From a checkpoint of a small mixture-of-experts model trained on Wikipedia.
Experts: a softmax router, a shared expert of 128 neurons.
Below are experts of layer 4 (counted from 0) of a mixture-of-experts language model. Rows are named router (the router's row for the expert), gate (a neuron's input weights, with its number), up (a neuron's input weights, with its number), down (a neuron's output weights, with its number) and show model dimensions 0-191. Each number is 128 + 32 x the weight over its row's rms, rounded and kept within 0 to 255. Numbers have three digits each.
Before each expert's rows: a language model's description of what the expert responds to; "mostly gets" lists some tokens that are sent to it at least half of the time. This comes from a sample of Wikipedia text that the model never trained on.

# expert 26
What it handles: Periods ending sentences, often before The, He or In, plus commas, closing quotes with periods, and decimal points.
mostly gets: ".\n\n", ").", ".", "\".", ".\"", "\","
router:100091113155114088116114069128110098150085114142103167118130115089157143085086155157154125106109047097151131135137109084081194079132089117121118167155162131146099083133176139078148140108118093149141162107145138126126134102161114059098180083158110171100126085157118140212164104116174179090066095075153182111066136138164153100152107190163157086143192062094095187099135150069114096140099163099171134129109162121098117104152085103089094117124121131189128130145135128103102144146166141183139114133148113128084104148074117186172090162131076144088124134082146167121141095102089162129
gate1:173080161165141188131167181172104118172113139152099170044178090128151143159153160183118105152093148124140130132087129104112122139113124134166125145107191143124092152115126093126138187207145108077095127138144092104092143100122086101102165164119163150141150089163118138132146166159118179140098143145090095138082139113076058099128141138137159129125123103160098131115116089201161084091139204136117118164064118109152154135095096098177138064104106141071144096104120167050094144092140130176123176123129105162156088082122133122115182082109143155181083103123094161042132138134101087126
up1:138126044099098167096122140119143070172152126123170139118155169193107087123132170132139148128147140190152151116140059112162100070118128135072126127146025153106128109091133096132132081128094165139110130089181144055156094119101141168099141109122111146160135168135140141119088083132167181120129138103108150138117151118146140070107156116130095156136126162105138123112114096108180175153127133106124145147213141190172126119197175108082130119163112129114126113141093118169157111180143151147131132215113210114105084118141188133095183118130120105149147136164180020085118133132130153095
down1:111133173129112069148090099159093152104111168114115165135151104093098152121138112174146088093128128073134071181161165108105093175102137133193140185199254128101094145119130129190130145132136059162070128160168159155114154100106120079135134146069173111091081068147114141158164139144138146150104158105121146067092137119144119200197056111088154068096089130173108092122181131157131145101132115104108095147093142129125153164130136127142133104086148123115144136142115101163110141118123090139157128081127070114108127123119110141119140094109161154151069124126065206155102103122103117164
gate2:125088146125165102149108100144163162139132146103172108189164134114159134127135130144151118096079138125114152096103141060185132111162169111128120134111096174131078094123117124165207143164133178098143115125127082136126076179173143150138095109126124126093118185143070127085140137074095148084146111134141147152115074110063163119154154118073139155132098144160119158051137119117154142187127117112110120098104143166137089155139121166122111135107089112192140142162102091076088075055103228163173069150139162109150127193199134139084125130165198180160182101104103140083100089112137106132
up2:156111138149128141032114149093093164087138106136161087114113134159160179136133091079095112156130163154128089109096171129158122081115097108167128118088178094161155154125132162150082146130101205156101063188149130144085126105127159175147175152093135175057103114071174049144103131142165175111132140141177158124137065113167136149107125111124167167146111092136150111107107096142143110091141115181114105134170119152155080094154134130147149136110132179126117169070105093131090181147106107096130065177173134117105164112115200149141051109149137102117101079107153114089062149134092189130
down2:100107154145147144140056177121117080164164126154132120159093216174165113141135115153134097157076107161117084135125091115133162157175091131122116137075121146090140213122112146067112193095132171086108157105082161139131154109123156131150067106171052065173149104119160133129074150111198081134187089158108112079168158139150084131126122125154149166097120100145048156114131144140124125141189152140137138134143130127114122142115082090172200142112147102163104110161148107153108087201143136099121071137113166167106128186182143114177101147138139133124112160140088096082126111151139074091
gate3:117125117146129165099100153120123131141121147128149071140116119149098113088079152081132111064173103095093139114157131156137098186154203183102098114168109140139150116101121172123083121092085094157103124141138111110121130135091171171066090094162148098150087111126129144103159154127104157124132129147113150182100093074140079136161122190074188096165102095103144099156132127125136147166162101122118120143166063176154084140085189096112070111074139135186068135119177094126125093210188203129107114137120148107150138111124165172137188125220116092138122137098098149125117161095139212108
up3:174143120119121138183122125115110120114110118161145221107131153110136126170164093143154119169106086180140114132082109141106103112124079091133166107103115099111119159130173115178172127134189213109140131148101165112097151143183123078149190206098169119127133155136098083104081169177143134121116147140157092115142180157109157114084131090194019145126148187143140165141060131119136094104089156122134128134086191076087119123197110182130171143175142153059143163130101158149112155091120112114130123125078103151128142150152130118145100111107148195084111098121184098106129111147107072146
down3:131106151112109158115132127105110139076079144140131083127097098131114137156094185098147116097096129115116129086146109180170133144136164162082129129107104170097150131133142094082112112159144134138147177158129087139143119116122182166134176125079124099140163035118189103167144115152108119090121122100135094139123124159106083198174205082155072146133083085128123176142100164108152218127165110161130167110147121171214100116127169133163131136105095139158067139119150090104183102192126150100171138080139179101144124149176145084176149086126117093112128124101164095162076052096132179063

# expert 23
What it handles: Periods after capital initials and numbers, as in T. King, Jord., 3., 0.9, and pieces right after a capital letter.
mostly gets: ".", " .", "anny", "\".", " Ale", ")."
router:119126065149108096133107105120171141106108140042112130140082099141129118108097146138160093110163092095160127089154083104103210164109113126116131114172116089168143094085108135126144128139058108122142158168120166179157172128096170134112103103137121121149141143193061163198142133101186101052114144069133175113097074169132118128142094127145118168140140091122097132116129197048107108106191125124114168131132150116083113098131143113156099047102099114133095151129121165155095186136099086163082103134131111147084100178102177166188144125149092140120154163093071147178133145068143129170
gate1:166149069165142098063162124100102130136126147132134057121067118119105213090148152085101090121180149166117135151101119085164088148126178176155154105122114089125140121137158173093089086127113157119120101136104163125185086175154121097163099121097169133149129096121138099146172069102107096091071128116137143137108131143117102108185086161073141151153102137107127148156105158154131219114101121135048110160100138164154109114121129061097165166120128134101084162103155125114113083123151201140163114099165130164111121204110133161146189054132183114142192111116145087118164141089187143128
up1:124176069173166088096158078119105154133194115110104119150138113116151121119158089109122117070189105131110115135149133080124123066129149152130162180092122163118147087121142110096107093061118152117138133150080174091151128117142101121090103177096153120131152112152143114155128130057148123086141211165131170101072170144059136149135125154084189203106176136092109171163143109139106106080129123044077086163082096129098156118137135078107158123095118145125083155140161126179147157109136129103102175139146117138096182194097086113178189097161162141096124155075169062149154137118130137120
down1:155203148097107157080141134180094126160080141150121117144115151123148105105111087117106152186165137067147121087117154078093123138157117088087119110094149164128123142155089075159138114121113106103111158130161106139118083168173108125114108043145183129120101157106086119114059169112108152122130130131109122125194022039145099121113175191132146124092145102152140128152125147171165175137188134174074132125115127154102154019188132140148177105152167156136125125072105142149138126129155107112146151082124170129140084076131111113153149160116103152150081104085143064165151161130157107168
gate2:048184192098135144163176159124168143201081131142118158166080134108125173126090102151133137082140150175147076121084126143095141099086184134155099177173122100153096073164136113141162138169093114109159174107120130123086119111135139107130133136115102108129129114113128128090163159126086163124144169131210167145095132176131200108061102116095101160159129108149117085131152079119105165091143149110104125129183084079191075110100173101172179167123080127095077112106162117073104117176155115146155105090085121098129165112154149114167138100199144150134131146124166110134117156194102155070
up2:077133180113092138118177091110123146205110155141169151129076077136154138127147144185058110147102148178183099123119090131109118090121132164172056154107161115168098121149083108120113159112106139122135157079197153122187154130111146127077074164092102129154113131102118089132122118117096162115137109133175169089119130140088166102053147128091158110171122155098104123156147080084078186085130149124132133114157048176145074127104138076118149144114110090088058093117102139077051117156170129149139113105136133126125197124159139154145160143182151198110139151074112166141108169154123160112
down2:098144105064169127108147166122104114115156085176114053133136138120151141146183113136141100078139171122140135124105114073150111181130106125094093156160207127068149144123123099110058130096143125132131143106105084163152134152101176140163075089125160149154135132153171128161137173115121086209129141050108101119122155119062091148074135124058092095156083166119136175103100186136142098098069127143155148107081169128138166144152060123092107196089120132130137117099171199099094112140115084116116127134064172134187149188162121132124102164120169125102129184143119174164127124129138079109
gate3:204128101102155151151074119143139146133148145154172109112145110122113126136103164127090121150114172148145185160097072158146106108136127105153168122124101090135065198084102189116061123094161120137109113102124157163123163149095065176069148202099102112155107079115176144044110132129148127130123122094191165160167129095128070097179105149135080127158088100153147084134191111078084125131137079139162116113097120102091159172087177161184123111110075127099112138128120136131157135113105155120138139159179102111223142066082112123127047140145142133142188117082111131114103117122128121097
up3:065139115049165127100173135127117150059181155138130078105161082128173118132120117167162119131130098099140082111114138125112104113132127138047081062101147100067052096152150116173135132112173137144160111144146138117119105081126177135111122114073082127087092146087075094101094175148127098110128178125083108133192114094136132161193165109145171139135128142133129097158090148139131079169116134112118102102093151127098121102114128149143143186129134057127188139142108082108089102176134073142089126072112173145100187118089047131121096145155147103094078101206172175137100134117146094125
down3:121126124144067133108082121113150179173121126080114188112146091119044146148142145142117128156120113097174150107154107103113150087111151089130175141169114127180157086175099090076073095091124131119089122207125177098186133156099046164159106144155133139113190064073160129111125170088125103163130101179107138109132111076116119093132148127169129112108149114122120131092125126168118155111244105075169111120156090114139085227145091174144113164096112106119134121108117117155164119160158146128116145119092145118066063136105121102123080130175166122133083108105097120131134123140205144143

# expert 59
What it handles: Word-internal fragments and suffixes like ter, or, ment, ous, as in cookie-cutter, tutor, policymakers, theatrically.
mostly gets: "ter", " econom", " Occupations", " histor", "writer", "ously"
router:128131201148094123181196147147111078182122126179116127149133127128078160147164173176148103160171142151136116148126153125037134078088105122153164191100121139148169112172113091059155135138145089134144139116175102147139147130092138130145150125138169158090132131085209142088115127157030150139107139138139109200130183163092099129099135133143165129138130148131152135158157116193127125153083137160151157112168187167145070102154097178148170164102169145146160135142157147153125159157128153147157200099144148093105127066172112120072153139063157158118096087160142109076087115094146123163
gate1:124124133136108104071143159086115127145140134074147069161105124163114118096096097178173126098116094095184129078174043120128186124098110095096103127152186100149127171145107128105182095110068159105101157124158078146164066116097181146139123142076114070124101127094145101119116105114145145094118123134124147177175129170101170165114158088181148113111086107159112168169138103147146227125143166127095141185183103111103126062157188128175129123144141132130102165064134144070163116174174169119093116135138206098092170149145127130156151192114102147142145154152174129134097113132135082109
up1:141104140098126136132093112123101130092145072117105108147124117127153077106141180153152108088106095078117089128177112143139165139116094041117110168169140124171111138154136106166184092102116115039170141127097078149130156138123104130122119187116116083146128091128158126057121099163134146164168107120121156129146161168086144174096119093157108131183101155157089116175147150105105241106121141152078147167185051164109161125109125153204095163150117146107063158092129172077149131135147125110117070159129125125143127165087090126161135181089097128120195155177099112086109053144135109110
down1:125150143164078177158097173120161157088112129193139129099138205129170141148082192103117138122180130205166112166165132140200066169096159124101094145100129177180083100122170123130152186106067187119109121155112137142130148129084122144101160127121195136124115131120139183143149095138101093132175123119143135112155120083103166107160131066170123097064158090091150138143109108156131158130187103114130131140152147222172104172128132100140133197174167101132179117164163095171176127112111148105133104107133129120140145165119206152086128142153179137133108086079164101104168096142129149142
gate2:147152197129164089089139160153158139075129126132107163167175110128115134099084140118185117114179075109092095108098151186149152098162133140167173159114161110169104147152136143111059098130151091158169182114094162126176088126080162125082161043100130115118133137149156136148214130090089188136142199100180177178117147106138090129057120120166121118112161137170105163124151128139134160106126180124170109091110179159112159145163121152128102137138139180118161113190085153142131098143092181176147116158184145113068120119163155171165132103117148127158124130173157103171068117136106083164
up2:162183142159092117100161172167152121090122165140171136133139062156127147119085144153200092127092079159080106088075126151131167119141134160124185180122140147187117114139144162128083130137145113139168133115090153152169091105118122130072131139106144174072120171170185125173140108150145134164129117106194173164167142150088112122078108092145102171157113115157145145175134167157102172062104157148136139095138184112080120162158080116095117147148121151130150155189101108155191095183143169169132134188170213094077118106147160159126173093141139122112079178183148129174113150109115086152
down2:146130089158100146139099164109184136131175171138161152097057129142136143128163071139097085150083118114124065150174161124134105147151128061154153092148149144135135136079106170120168208083171128145158082154169096121126192115209126140117117144144183114156097142126142122083098231120181105113126136124186157088117173139170125124159092105090124155136127156116143096111146107120178095057111101103114140186126149092106101087126085076155089096166160123158198104107119136138138156106109134066093110093191116110164116145093095084098163185116133139073164113084116139174131129142145090132
gate3:145167135131124106058082160086105091089118143174148180128112115124093103127102147148092195108191159139100133133131183119123094133108082115105153118145154084163166133097115130096127105183098165174133153107103079197139151054105120119090166098143102118101143090114121091094207172144151189086149124106100186091136115095138113073115093141157139115145126080070169153212143141105064131113093176131166105152177141126112080137157106171167143129155111166148096134162130165129158126125055173139116113134077115085126168103162143137093138143095119167163086103093093192090089123142117095181
up3:108158124087118126152114173100131133171100152189154141101126125142054115137106111135125138092181082169154124143075198099097200164097087134131170088199140130180155082160144141091157132188103133188149107114151072214142177080093128109094123150132093090138125096057133092140150156152123085080120157145124123141110129131174097125110051154129158154119117078079134098171090119148117128157141188135142141151149200104112102128140140163089131097178121150118162150155138136084123090166086122109087146064117142101118161128152106117118150114058178191161130119135102147141143082094105079170
down3:166096155143124086102102145171101150126143090131099123087126089164167077145178156129134151124143114138087136136139064127171047097136157050119084175113138182149147142100106173143072148055106095164120124117133181109079134195141133109101134133131175110153150101176121103143066136116171108126108116115083132148143183081160130123110172094140121123150111120102120084167121188175110135126138093116128089094130106107151130114083088168092160163079182131107102091126102046162125103136123135087102140200107111151116161092118109174122079174121183094117042091077085110154141117148194157150